config.yaml
d_shared_expert: 128
hidden_act: "swiglu"
router_score: "softmax"
balance_bias: false
n_groups: 8
groups_per_token: 4
vocab_size: 21992
norm_eps: 1e-05
rope_theta: 44600.0
learning_rate: 0.0035
lr_head: 0.00972
schedule: "wsd"
decay_shape: "linear"
final_lr_fraction: 0.0
max_seq_len: 1024
Below are experts of layer 2 (counted from 0) of a mixture-of-experts language model. Rows are named router (the router's row for the expert), gate (a neuron's input weights, with its number), up (a neuron's input weights, with its number), down (a neuron's output weights, with its number) and show model dimensions 0-95. Each number is 500 + 40 x the weight over its row's rms, rounded and kept within 0 to 999. Numbers have three digits each.
After each expert's rows: a language model's description of what the expert responds to; "raises" lists some tokens whose logits its average output raises strongly, later layers aside. This comes from a sample of Wikipedia text that the model never trained on.

# expert 62
router:471452498499444519480464471567532521474455520489537492512451474436474523533445478502446441437482465538508495413570539399434481455441481410475424422541534573537525503483484516496534447477482507464490449432535574477524499543500462563555486464539502498567507506477470494525498479572491510566
gate0:532537545510503486531459526460551500532525527484516571552461458493517548505526483593491497469439507498525559551504536445470485549493459461569435453533467611526484567483530473480534478522526540516510403513470531483570541459420443574467530443532492499513531491457489475461514560435455466444
up0:482473465505494529466561507579490501444511475545514422412546541499505467499436508472493454496505467527480492500487480579530515431513526523409586519466560403470504461541462532525477523482454458494468587474563477519435453547521495391495488528501549473540479528537514545505518461545490509522
down0:491435478450479519547544510502436544554480517461582527465503541572565472480509529472544561527464550527450477516489504467530539485496455495484463544530509479424520494538501533511477517481406507504514554523456472496444499482499471455559545491472532507497548503585492507520504512486567476471
gate1:555416482504503505510503446500571428455563467390483564476482570434479505554442482491451513564441509556499497465557529472468533467477478432546488448552512543410516482504554498480492507466487547402547517514422538570440515525448446515499528488430488532537452485487519540521516524510514556488
up1:471569496485500475490500526513429556530429542527503478509546414559499508441552512501526515445569502429486516493427435533543484530510518577448520567455468474581513541489474465492503473540562449597461484506571477423535503463537532486509438503575508457480506504530499478456462502486497415506
down1:505515542492456457523602589515415491457457553512513510527474449490558519461491512505502533440471461507422473551523520519494483469567463521452475515483479497501527486468531571512496510586498520504424469472483514495613493460500491480448434515547535498515516533504431485460446460497474401525
gate2:540526472431392487554464470455466510533483522477493512499562540474535506476450489519548479484448484509443439491499416431525452452506533490480490518505446569543539454426481525508536475470480456521452508493528493459446474549497471540535478553490549467465482517491514512441450514538545532565
up2:473523561540560461451522491555545537465465489524541482505454468528530432534543464502443507539526469521551508521478569606478531516468469542512499502501541448460436515575508543508507506547500553501519468475502477556578546438446541512452525424524488527506514482504478505556540478463471462464
down2:494534438600498427490492515634536491437496514455452497424477497479496495466527471514493503505497437431509497471563519515470537505563572514574457493560524413500446506505523482486532444504517515507504522485540544453565453476467542551471497475531450461510511501523532467510541500500449451457
What it handles: First-name starts in rosters
raises: ".", " and", ",", " in", "-", "/"

# expert 38
router:485470476470383495447487484530619496478484485455536491427505483441487515511486463546474471475514586548480475483553515506445457518481450450468509409500461541590570482441405537505471495513559521473539467478546508566518446509530442481535461496514495438491483520486484512452456378492523431489
gate0:477444460535483485510453570497474512550498477522485513377532542530567506467502496493453419512462506461511500519496534524501504454441514489507493518497500548528494479527433494521512413494446549531479502491445459492454497500514465486474536555502569532506558527507539543457581490554485480587
up0:507460508507513522473459556456503481532465493506473549398520544544554488504525513508430476540455519445530530482486506428559481425435512501464471528485461498497428495521474495491532370512467626501443460471469500478480494508487496481467536529523572454488537491516448463492565461539491452547
down0:487481539499521514488528444502539473626510514493509590488422472525469405501506514445542542464455528504500485462539486513557533435484449470511496471494432531497462574460520567557445545467484473510474530642551510508551530493461535528526526561537499519446486494479488482488492543479487539507
gate1:487414544517424508532529469451592416430473525496510527479456568487534482419471458515497528568524466490494507526481547483505504469614463483490490512467547493535560503530486516476537487493471503523403457451451529523443550477542502416514410511490464596532497534448502523521463472454445460444
up1:521579470496574508462484525535426556579544462512493476527524423494478498573531521493501478437470531493503497466509453529503511527397525511515532486554448507438444506465529481522454500499548514480621553528525480489576465524461494575494572493524535432485496468554465467483537535537557519554
down1:473476555437466465525458506502571470454534553443498445531539473426461513522491467469457482525491554491516490517503553551493444449537511463496465422540596454491506489498480490482467521550486546495489533480479529557518508484496518497432484499524482561521463515493486514487497512547446517517
gate2:476511495508495519449513470463466534516444462496511508469528409464491548465519523452612476501503531507458463538488545551449477504551514560470428532473541514487461532505515486515508536553462505505517500450525457514509543490520533558501497421564513378522499543542480476534515458484499515539
up2:485470482460510469549469541511523491499532496483532502514455559526525465535477494545383511517480468510593506440488476470556529512424503473550566444505495496478499473494452532485525488461540493558474477539476557500511462514484477453501507580437463596510464484465514507430499552494499491437
down2:550489537525557446408556512513512477531474564513550467389543454489434487470428456506508528421547521526399542490508503470588520451509464454478485451477530524517471537560480515443503511449533468515525487519506512443619511553500520482559506519524470536583519458514452438550550557525509534518
What it handles: Paragraph and section breaks
raises: "-", "==", "|", "The", "===", " "

# expert 58
router:474471489486477444492475487506483462480548567444521536488465483446534480516426529426532503355535488546558466462519585421506482539551492415459520464534487449521493493443481510516503470562488501448508474468491529544523496516502496539490467434574501483508543502466473527497497518532419493509
gate5:490532556519522433486479483538507395495555530514476531499543567440483544455510539435512513464511432539629486553478475507576515509536511517479594514524472507524484557479476495483461528431528508502522490405453498435457476592523556485515592543519518527477520502474473455485453496496506459530
up5:484533559486540431461529488557491452501524509553471514522520580445470535476522561478555553465501415562605486557485492498575521503527492496487570522507448477521493567465514486478478539424516514497550498397406531425456460604524505478504566570526537548489521532512473481518441520504479492524
down5:490479505533459573525544491517467473510568574529448532554515516485496604497470471440542510529525491497471411511557518476519562547458529514538549464521428502474472409514465529469472529434505487502514510550477504479503534524526481480490481535508547507547494444449470480482509450536505501446
gate6:461468449512503461475452437503465471602524504513466497521500458492487514483510549508509536543472433523519431482483512423542440519497588515431536558504549494523490513468530406413439581527483492500478453498477519517463521406516448480477514556496485481475423455517459518550479579456454466507
up6:395551469423476497503518396498544583508493545447521504430516521493442486430492484488518500537570567474527575501569521466496500471464510488576519405479455396479513539533480507557516507552477472492537592550509538537480529491546538485497487507489546466489477475544534516537479526487567521548
down6:543463489469480469490535483502521539447492421501602445507514495508476472449524479495548436450505477520587553517459467452512449512441530483443495476503537498530577415551478543497520435516517487431514596529524531550486566493423488443486502508481531480511535516500480528474462555496486466575
gate7:482514530502477490485455503504430541468497486511509494540491444502538527461462541483543545458546450495501479509576510430457488492514546493485491627508474509530524401453511596496444534609444511479463488509470470516455427530530420538530521467525461549483482523491506501552447578522492470484
up7:475458504478557510450586518489555467495532532454475516452488586467464505545457494522448513513397515532509537509443521559572563495529464516520492471439523463440474578508473389549547475423534512478536501449550578470551549479486492490493457550485516440530494416444491494455509469513507513577
down7:502485534502497457490506527467515477560507537466536502482539577541452546527463461475504485436520537515549483409522520504479461495487432479450460486444416607528498487459541449503494467519594492531525449429570541614482519492517536513521505579493551467563454463465530563509480404446560433566
What it handles: Sports and career terms
raises: ",", " of", " and", " in", " to", " with"

# expert 14
router:387476450423445479526506393556507514464472526496537498468485450483413482564463498498496472477521557474544488507505536496456476494470478436476496441544447530558549488495496494604456466562550478477462463485517511632563502492508467504543460489535454496526514538437459588482448487540518508496
gate0:484538517450474556520536522538493488549470534526498448488522498519512541517499541553505569544495571569498412584551561472496509475480427488480455454504517525461548531453542479494434523445538512522518450486431450544502464426509478480606481485484519538473560578501484469489520428541549514543
up0:440539527458490521528485512572476511581427486516505462464509478510512509504464513515504513526460563520499431595581526505456446490479438539502418449462497503467548552486553509516477519453547495510506483528448502549525471423477494486568500493464503556516521568526460458461474464519576553506
down0:464470527539480457553550499525535537473535539502500518491564462497502443459468535516610489468533491536529523526539524501574496538427564516539480504550486511510529488475537495526519508529495515580603395376436497524493519400471453456517474408504512453388492522513475434500522441503461510506
gate1:496485469467450501570535550453541501515501516513524500496457478472446543490448498540484504532533540410508537513494499497497568536452548468507465414541436532508455512567504523495516514519492434507485445452418497587534495496479489503560484467514424537495538435557457505509445490515575516499
up1:521491519494483521550525572466514530526461507525551539485436545445461492460452546538536533505539522451547543513463494465507569500447527470505465438547459532523476491542553512525510484532447458493483436458389525579585500506473463515522456479483434503463546490530453501510460500453556568472
down1:531487481514459470513474456588532575385575468508479469531516495521512450526505475446495480523514461379475542492524502494514517501441539541526549517521451497544511507528530448529560523538467526529470504477495531487479536436563506474468516463592472409569523474441530468479542478447461532447
gate2:487509480535468517522427526455509510557490543475456478549536475544537507483497613500513455516518561443500448542516414489453422507456465484507532453555446468492524525495494493498522493551453494521502448565523471510463517496464458469434486511546433565489476547485559507510482487537612503486
up2:492474527492482513516532528503506499443491501485461500463474532451434526512556442552486535547498508456553483511525475507437491481509430456467600541472512503416464520460465487491546529464522509488574618497482545502433525457459488421567492481473498581522485454606501508520505490394440498637
down2:489470496497439522491514405509552492542390481485489515486489488484544488483522532526497471434545533528477479493454536534499441453427548538564534427559436527587498512525566414441489461519513538518553526420530511510440525459488539459523492434464479473511582449426512520466500516542518521469
What it handles: Modal and auxiliary verbs
raises: " in", ",", " to", " the", " a", " and"

# expert 29
router:470461411518373495469468481527502472457491506491521490487528492459493569532461519527507485423509511507506463429567516475468488529489490503447483496564531503520507407417475470476480449536549545470525497476551563519542493553477484441504542460557469499548548558464492492441451459559488503490
gate0:401531548510594422546531468458443496488550576416446487468481403480604505457526483502539514516452539566481519531420502491540513487488521410499501483512550545514523566454554518451486503446500481417473451488525510489487462507513470466478525514516456536467475467520505515421574549409492556489
up0:537515485525453526521492512445568618482502490594532477505474568502431511500495534497429447490550435444524503532583499445522477564521495433504501514494472513498452435512459507484430553538536510466498524476505480457545512538547504561537515527523506425488548550571520504623466453505506524441
down0:551442494530522474510514453435529509448451552452478491498453501529586474478445521543473539432558515551542516506476440461481474495493496449486498457425449560449542458598470457508528536497515536527498508481477484527582510496491516443499461503573517551449500477537520483497531438563477423466
gate1:451474529485524548514586561535498469536530436586439510465494496456520545488468516483474486495523429513525498520481529623495622457515521511536486524548461510446532511430487526455506491513496580528503492503555549555452555569498450482521558516422532469482491533522442488478471453493430535500
up1:514518509593425484521443442494455569493508461456531508501495603501500524487544543459513479497437554486496499529539494467525442489438528494437517479500537551593498509556587462498560522483498423452538485493486504459532500508509495512507434517490499556539476490512500454460566468475533491503
down1:498523458511536428565554567473471466432561596528481573440531516509509567485409464518470520458528555465535550532425582505497532506517452536491413480564468502437527571533574548528521460517387587502535514484451500539494493484481492456425480557452469495496532502462523475446381526532467547498
gate2:596591426528474469434509537470411482502540461516525464476505510497472564506502464561521492509520439558546537461561524546476509566546549508496494475507507480584433498513516394519612509446560477544515551508459452445529455510517410426476504538478552531541459502451528488491523469480548513498
up2:431461562492529540564462503532598530523404525428509559506530526499540486480518509397476513442488480467512467519448470475521459495454425534525478487545492546429524501525501592530415508556478522480534447470562551551478506530507549529584451445529505489434508491541502507529505497501445495550
down2:537537494500550521462499470433485510464478510530456517508492480543566558523493462554542591501501580534467467488517499534497446480440546529503525517517484476551532499419507469525542507503497497461502600448455526494521522521400474546388505588499522485571504543497561547454443458487553505384
What it handles: Year final digits
raises: ".", ",", " and", "–", "-", ".\n\n"

# expert 61
router:537467458439451475452460514553541502486492481494538542450473480439517572534479503446449489510535487513541464469549495526470496542411515507463502463541394497573482453498447508475530508501502501403524457471618515535510457543594496526523502482516441462522527527520416501446483409509449427507
gate0:512533465474433547508543520505484481459493527521520473543518503479483553407458558478479624532556512495477509402517474475521387447469543484478481445520445551532445502427445512477534531474588459439569453491542456496572543469468534493534504528471540497492431533503428441531538556564510608482
up0:499467538515566441503466474528521516513543488477472545456484489513517463580549419523524393481437474505524508565492507523450589553489477522533548590489567447472548523536561463533471455538439523593476547497438540466454455557536479528471465461537461496516542440482573565461484461432493375506
down0:519503507440439545556533418518496489440517533483453522442469514555523633488493449464504446548499514471428475449471520451555464504530472481494557513602524496482543588521481433515480500485541455487543432517525522515550501497559523533432484479471492498504476527467470520502490471538461556530
gate1:485527492541466546419460499552529516467551554491541530545466440518454466553451443477474552472533436465452482418495409564512475444491446497499442462482528515567435516497512490552462526536519510532489520485544457537487499517489427465581523453517502462529570413519553543512478523572539565452
up1:488490517504423575504539518519495419540418487490414511565465486532467495464463536485618542493498460495529529546539495509539441497541559502537526480569443520542462495435454454528512557555502484542532494487491515507472490462526440515454557485524552575473526470464489508536495509494479553470
down1:536461484560494564536445460528435470477522570542474479445467527426479517503477526451534532495494422547522485564530510406490527543490544479550446495519494511517513560460530496491487494447519572491444476525501464530508555502423538510464447567489517479427446543531461504519566473450495558533
gate2:499463520511507510463466437480492469497548465524453475530464527478530558473542559506457412496534517518510487555442467523518472512477534502526530532545492514524545450484493549531485485473494491503566480410512491557488439522484553536510499467486494486449482509582595499473587443483501468457
up2:468496507489520483445482483447464509511480474468421527445494494467548494542501520526592515508531525551546552419508472478548449514464547517526490549502485462489477515479556517576492504541503507497466473578505502435501564528574527479451473538499518467470542531512508504537449562515446442509
down2:489474516482436453520490526464479451459533532440529493451548518510509502521507482471511465553517455536532436502497448506502518504497490483469497437595543572485525491443461491483498483501571502581516500438487440483495450533492423500471448511515489468427517587525493527563566504440439488547
What it handles: Dashes and range separators
raises: "-", "'s", " in", "–", "10"

# expert 52
router:447465421510457516487470490541535445493526468508496510453555494479502551532472485459490443498499553480541504514519496519465488527460475466463514488507473506595547493449499525449549496539508506431473430464534551523537508505572494426508506498518527467473536552430484495504513492557500473490
gate0:528658470521489508503480490493485512490524467520465527471535519511486564559489545436476536461509471464490443506529545537506581411505535465564509465529531477461563518459542514469564495544508480535489462503499536428499446545521574458552525563555495504529482449507581547470443508457468505549
up0:478551485531485506485532419526409417481485456550461484510547464508499475507488518473509571492465531545539475477483522556472597525554489512450458467499574515493498494495533527486520481502538537555479527528450488447496459547554481482610501531530527508520495451494505552446540515521477450472
down0:438535617517489422511571481499444436514531508449543506513529500471489472432566499521556450532481480572542534518502543497507422429515451557528526519502365483510518513453454489508475516552448528515502542471565496472496531584442497460506503487538485504445477485475535501545498492432495532428
gate1:508436513457536465447516481563479540498469523563436493545475497528574494546393469444443462588461550497572528494442494495480552457492488472494532561474552456571488443504575412526501528460515518497565445535483489464530426534508443382452489443422487474524519480525497552486468483490525484460
up1:485535492539441537560537509484509448497539532422579545443526522502407483520624544514546539417494459472452482594579521468528435520461478507513489436547461503492497535453447530496393424506524468492423540473520512499462527459543545529523497554522507531518503526500572453521533496546490475541
down1:504541462546497509478510512500479537455522572476561551464497608464491423516543466489474453511519569500433549568486440508559527473496462521482548456473501519525483549446482531541516474541503553476469571472504535551501432380500430492521511530498516480540483576470509438409479525567550506501
gate2:448451514425477505527461502504483508490522457533444432452490494584546558549504456533542532475418555511542468501566471504509387483527518553532514530515492515500495425489496539517481510530487377482510441501472443536485477472485540498523421586460489499445480494450472439543511459498503528534
up2:449417440486421508531491552554482503497528500602496474467532510570546505440524416490471430473467559480518466454530491457468398514556461489453466595519466456539451477525489505492484467496534443482414442480560465506492492461451436474505465535452485507418402459494554558439525492484488444459
down2:508520445537535560514551540560529516506513490401549498528548485583458508524455469544446543490492444511461486519466475496504474512477544556494498560460479447487548465575541492566438540521444475542461515484462449541500506485530464510526506492485520466493489478436520417524494510393519518480
What it handles: Year century digits
raises: "-", ",", ".", "th", "24", "23"

# expert 45
router:512478491462496508500448520558484479486468443526514558470492488479493510558389490502466494495520561560527463484540524478478430505465482494435500461505474479520494482453429501488423460542500477426507471444491537520497513543529474494527462514527455435595531523491499519497449459533481474625
gate0:580505469491498427467547556532442502495476486490511481498544496411504527556534521540537454521484508555468481484529475498479502453564494420568512506539510540428423538449445492529506543450436572476470506461505470460498486450499478516482493481467476456471535514485482431533566514622467490487
up0:550511464511503477457497531549473511478498494524535483502560463452535482546516515537544455478452512557472481528537464492492499505519492490547496458528510509478460587446481529508510569470424560487478536475514494505483490413457489464477527473523514491418540497508508443492537522567464486467
down0:469494489486518562614484478462455535508487490504456626521496551515462528510451532485508528535532460441549551556489448529591500524458539523486474519500431458497509504566459465538510507555531438494475475498451479538499486501530545532456539524509582483540562408505550475490506459447510554563
gate1:492501500464523467473519549511503434573440465518499520456505539503560484498472553506529522554561487510558464542512523525489575487494503560537579473524542526535438497441563502518423408610553584522534510491468473469502504590490568398463450507517557491516512455458559526429451461495568427499
up1:480507505478518504479544551521515447573453477496535533459514518481579477471472526502500511525560508517584464536539541507492577499518533557536570482520548543525462464433594510529432412606538605523545481469452479484499508603472582408472453524498571516516534459468563504451489457487570432523
down1:513497495578470502494483485489518506501575545488498510533518451518455491464467485541493465453439493476463543523516485539489538515547503477543479524488481488507545519533476570460532608460486425484477487510473508535410550444475493519548499460414442494516465472532472491499490554487421554473
gate2:565471518419499569513509503468488415533462459494486482512525429503491556432524504477429527474494508568518545450413455479471485549499514531427535485495511521497483470499516471475449465478510479452487530444436470515466505495390506488466509514516483476512511490559541509413437494519506504345
up2:552499512364514545512521461492517432505499465530442517549468467474492564445486493507467492469540499519537537467421467460465463499505566481540496560483492495505478458520539468429487520471510437498485505512427444497475465541464532470469500508500488476545517463511542535511465535493565544436
down2:475583490531523520476524484495542522528573531538480540466442477435463525494456416533461460490449510580463510538508523506541508500529437489579511457498505537463459537486476484525483482481552578511480479507456515487544511503528545454571428539506482544450449499511559520545504512441476541551
What it handles: Articles and possessives
raises: " ", " new", " \"", " |", " main", " original"

# expert 39
router:546443466483434471508472440498482541447514474434571536522460438479470535517431522511458487450601535513555509460540534519538492502550502537425433445544520528499545451458451502487507464505544555466512510479475537482555457535521470550477512480532500428540570567432434523466490487539488564499
gate0:458635496498489496506434462412443532442471521516509529500492474463412534511476523492437528539496548547449497503565449565473520495538455492475460473524542463547440449550425561453470529554500446469467574551469510443478504467480484494442470497531513509565507525495484488506502465555534631477
up0:495533510509544437517460422457499533428460509462501493472480530472473527468403544516449541510479491572501546504464465504481454548533471517511506506491474468541529433489472547480479586588475459466536494560543585424456497484489468481431551559533480489594469551494534503506601502505531536470
down0:527481508510516500461456497461502509387483481503419488533525485440517523553478519460448525498462407527592522545539561540558538510516503547488538441506474594403478568498557490480493493466478466495415548541516527474538443516536497468470497514481487519496529483469502479545525529522529502550
gate1:493519473547517507523500489477464505357564475471471534548508492538418471473446517526562434519524442550534444466554469514515549547502561525459493486460505515523536425549526516430511528470417468481528521473564481518540519566541527499521563478534488541566497515509519475453553509554513538422
up1:481541497541513507469513489484491509386569467477485502559523467551432485465470510514532453493506439544495444442551504508501578516506542515488476496462496521509506412545513510443507520503427497494513510494568495533548528575524523516548550474543525565559513526512510467477552475542513542375
down1:456514484517514475498489517490476507426530504503485448577470489571500446476573487509486500483528461479585497523505488519560443460534488495433558508492477541532493457504539528480477582476430479456507521520519482484550483474543495548523490525519479487557470478525439531535561481482587473459
gate2:532520493488535529538507487500442501519514545489517527540453512490507514455537545574527487497525516471440439552422467502482474569502525486471491432512478482551493533602477501488435530494499540503464518449553586556490546565514488492461556511456535535477523542483503499505487546505527534522
up2:543521509464556506493535487493501493523480524480496586522456537488498530447543517564526495496473559502468436528439448507468515584532543540459536474526485451541525531609439496461489489539526511495489508447564531538523513553506500515457510514466540532466500498460520508509465546506543536530
down2:465491532527524491453472507507447531568474472493469506498491470518554498484488513488543533490468522505497460483511494474489480519453539463544504529523446505508386585580547526513432478540544497564531464505550578509454466503503500530517512476556553474417479459468536494523482465469441476505
What it handles: Media and entertainment nouns
raises: ",", ".", " of", " and", " (", " in"

# expert 54
router:469479449457467422463511465514546485482534463511533540478479454406496541522523481530471494472573521568539433478559462483464420554434499474465551402603431459524499475464485512513510478469582509441552510490474557502505491516505443499498510489563496477522489540459474520484409488570452473510
gate0:504502493466471463531468514422541478532500510510508422446604393548508539573488437436505491444490462467520502540504538486534541444513494455454507452500510475515543535511551440529505579477466475517500470478477491465516575446465500548469436460509534470504536418479532509533533543404530399509
up0:484492501540521493453546483568440548473511496529468503516444547524497508465497526582445516512553544487449496462476457555506449510504492526537512475507449511531427493531416491404474436517570519508478519523509498523518481528519480463530544498478445539502478617532448481448474446634458599484
down0:529508565516494604478507509531415596536505461492541502475444570550475521429489516508506472566445524499473536504506417525441463495557512432512423537499491510539498514483486606538519467508499541480519522604491502486528466480548553480573525521458477511539453494555472492477395440519571550530
gate1:539493540463458497480513526462577491528483504517577424557516461468496583514495451452489501499434471508561486517469534522514444519544479566438426499400471481545444419501532527527562501388511508512612527415436475516510548530451516454460477469485522459523479479546544471530557501467494551443
up1:522506423506524531570508474518482508446494510524433567472492562505544429457493514514520473527563565489484496506509484533504558471458527424537541603551510542460527517475446498459492472560495524541391455526517544542498454447504470561513500519439508535502523541468461517498543497460435497577
down1:484524496478497545566490486514547517544519480529541501414487589442485403441482529529496541517529463484534518433534529504527460496475440544526531495517505530513520449503518545489589468590441512481482507519494508559506423514480485505471464480494540540513495596524444502476555450509462557610
gate2:487511536521457509528481422490501548547454485546448512582513523452486565497460483472444521461472511522539491482568517493498507485504473489475484538488442561453395580488542402504474484503509455535521485499511448532538482541525525532490433465534528461524468547520499514520425470522513486441
up2:532480454471532509498615557544475452589521505420504542494479452521529427487546522470446428515485464495463538525439506507520478499482496422472558480530534527450582409489420549505531488525489501495526506488503500514474507495497452509529550559476508534489580490538482493498468500488512557560
down2:532546455456455559468494555439459489553525536486468526508515487553552477488572426476520459474485494538519497520473507555497429565436558421505414524494442491495550434539497559504524577535503490511513498451506568489428535492511446528583543506501447551520495561483506516534491515459560536496
What it handles: Countries and nationality codes
raises: ",", ".", "'s", " and", " (", "-"

# expert 10
router:498403476442489430448485488539498460497509547458519536465447482520517549524412507511458474440572530507517541478538416522515451499479491477480603475539507461535545450519453483472470455553504567447527459479473525547547462530504529499460530454511462458531452453445487497435473456520426451528
gate0:507528519494508521512413522543510434502490587478472499497543451552501516500423547540442568600483502456542501504554504446542501537503456532524555482483515449483535552469508459483479503534496464523461491544441460498582477479492467424487495523470471552538504533526528530482474472500528558581
up0:501489487519486471499582479457472574479508383534551481486452546453531473519539484459566446423524461550451501485473502518459507466479538472473481490534485541518441445485492529487487497467502520463536508493572546504459535518498516592495528470539529463481478484456482476550534497505485474454
down0:470491549484463449536562475458534459450492499485488532464552500509527491488479468557579494574530481440531529477498421569452477520407523434517457504557529520497406492489509501489531508496528436485520500474475515497467552491543503502496459471539489519498496525486462477552463526547452510486
gate1:453524440539502459521533449487542521517535478452490498502421467518476523542479572474504501489480516536426546513489559490480490455512431527471470521563491504471523510487602547501481466475496533511563593542520471475507491501454540522602446463470466452532492430523422527484496572490425505473
up1:551516484458458555472460488594532431526420546502487514556495516462483484528561501506449489440404462539568451503489508483477526537525536510490489520484473487498498421479483375515493545516473493449415469529462429468523422552507490511486501497495498513519428507496493529493497466424551496495
down1:494508529566482434436439508576620500587467474519459544536537463491491512448496544545488492472474448527525508535618477440497439481455481477514473541531515492508491407533489477482482518516454509505544452540470494490575449501460546514520466574455531498532493465562489501499532499500468535516
gate2:492434464534519491508457456482468525477416510471493535507506494536530492464515527526524515419529504541522523508489583470493504525485470555502495466532506444476483472477437539450484527568499468484517504586461481544507485496444468501512464487584479562559570502515475479515530543423419528406
up2:529382482512483504511492472507485487486429513470482494484491467521525515445493501496510451430544536498528478509478545482444474505440465507491502515479434450467478497506445498513482586502544510506501477562456464532492460448408503477530495492566474545540578491554528512480559530425485492461
down2:529466509516480534499490529507484484505494541482532410487489437452492484446508485488430554506493506493510554427535449488503491504524510470505508488481433499481582461494491446472469489538518518583447553583538488475495496497566510488486462567517512482550532523552520547478476477473464506523
What it handles: Superlatives and rank words
raises: ",", " and", " of", ".", "-", " in"

# expert 37
router:502443414443428496525418448495549524483509520437565568456468490471446473572460463467512456472504507490500451473563509460401454552503493495482511462560480523568519457473510503532474504531560507496498464470546587508503491481539528492524537469577486481523466490515444549484471503521450477505
gate0:455602557481491460504484389475510452537480467538435546503523516485504483405436532505565488506462483599550478529441516530429519570482479495511441553507499502511461446475519484478450473534533487504480476487444440477506408542531437497490541536515491577485497531535525491535495491467537527589
up0:512448493523491500499527600522479523433450502460515493496450474485560526556584508519412526514589512444496532481540504457577491423468499508476554465401485518484550600503472540591545536466527506497505547517509503526491531531448524529508430546482541407571524451521488465474482507513463536409
down0:458496495501516471561550502510446486435495499457504534434541486500592428459450586555433540517394566530570471559479466526531514595480557540436463514484482549488507506474497524528473544547576479491498464464460435487529456527526498538482482540460494445470475494502467492507450538522421603550
gate1:509440513458506479452535517443545420559504480464495550474511537500564523537559474493494461483489530510482494478498467478487446467492459551538516527493485609522451544487515523422447504529545573543515479483578429524464544463530462477476543474545441436479564433498453540495606495578557462451
up1:486494513440557554512496532444532551502482494446473506530553519440460543455495484550473496548428541528467427459514499465417487551419490529534449488489512559481523455540538483512518541457596521504469467482525448567476538567429548468479429526494481506492495511517481472540532513515546465495
down1:504470502516465462561432521417383484535565494520509429489518512541439486506522524503521505410457518427501433495496524496562473472558549500480551510576518444533474474449481579488548504452521500458462497542498500466460589514541457536465519494463504459468524546479430501560559495517432562527
gate2:470547354464472527504504527521543502571505482525479509490483525482476444531575448556481600496524494478539488493511491494498552575553497475524496509448512553528563500534584515593598426523504451455486498495497547497506526562491453527453468524475520505463448534532463515538527473506462498472
up2:538435605497526475462493485479425496435511522437492506456535436499546538461441553466527430503480532522484505501504532547508463450459519544505497487537505448433439550461444478425438562474485536514541484512473496503521495464498494446534502469537466475533551478458543491480488511510549507533
down2:555486594505504489535509506505518512511444472508472597522504473481515538572470491482539478544487520513480441530513519463502540496490451424549516508595499462540496545503551455505445477534542521463524568483509509507476499518491457474479489516504492557524463499549520535517483444505486466558
What it handles: Two-digit numbers
raises: ",", "th", "0", ".", "5", "–"

# expert 47
router:410459496442485493472432449541507449514496443510473456470513442445485504525428486460445436513511557598565475486506538461480490560437454511465490468529448439562495481499501478550454486480531516449496442460471556491531482527538452530531485478485451475493543484473489499497461454495466509574
gate5:491532495484429512585491470508550474501514481463410575481551496528468482539526521547533583539524576514550457486444469564515485518537481493435573612589553499537445540490496530479472508503490464579419471467482486582484441498489542493468536507523471456556501581517600506497499474549522526479
up5:526479463439520480467472493514489482477455495573497452506449467488498525527550472470497457490482446531403476541555561456518487500460556489562418433409446522481563535464484531530523499467498518500620460515563471455536589480441495537438455509516499540524520480513405466507544508460500568523
down5:521519499536556484502569468387537539445524518505498527478492495541435544460490523549503467553531550467503539425461505383502498544488483480436510469489541492461469455514461433485528503467536455494448490452429482553444498587529493519497566541502533495502523497420466540570536392530467515438
gate6:407539487500526446519514443557486499507443408499497506439456478444430546490450523519501493494531478482516498507472483497565410480486526458563489476478474416447461495447516502470467492464514476447477525535409467497552464489520481533400553506495492464413515565506479532482494565472445495490
up6:548528478447497470451507538483551496451516435492516483504527563496528497551504538550580518477459555430569522479488507509571461580470456435567527493470488462496540500512466524461457412385424578450562476532538487510442487505465500508462546470477533460535481486517510494477516566450540444558
down6:466555467539450430473537437527502516557487485568484479474518361485483475427558475468498514576545486420489453552484439522558517490444480450506502431522472550449576554541455502520545534468511383541505461504461508525472429505506494466488481487367458555406447452528487554444552491542568491464
gate7:416524448436528549528502539493466469426518465553517527558560520458531529497418486507471477554473553549520497504460465436489464490536534438420506530449501535523461461521534550520462483483516439466548557488467517534503524531446500474456466479481508482489424496500477529450501478486462513487
up7:468520455485532549544527569474489496516518474505547535476513534523557498506494473507486498525413582466502456504462521499528458530463492467468538500471467470486453466485605453529502461454493441519534509575451525505501483565437482457503471477465525530450447479543563535417451505467534569528
down7:508550498480533532474571441517501443430584512497451475528539532498507549491538481494572512566466446424480462572439478510487501494550517487551445467452451461469485491471464472459448483511465395438552552521522416496439515495507509526482497436475485558462578495589514496440484523500576424482
What it handles: Infobox colons and the
raises: " ", " same", " \"", "-"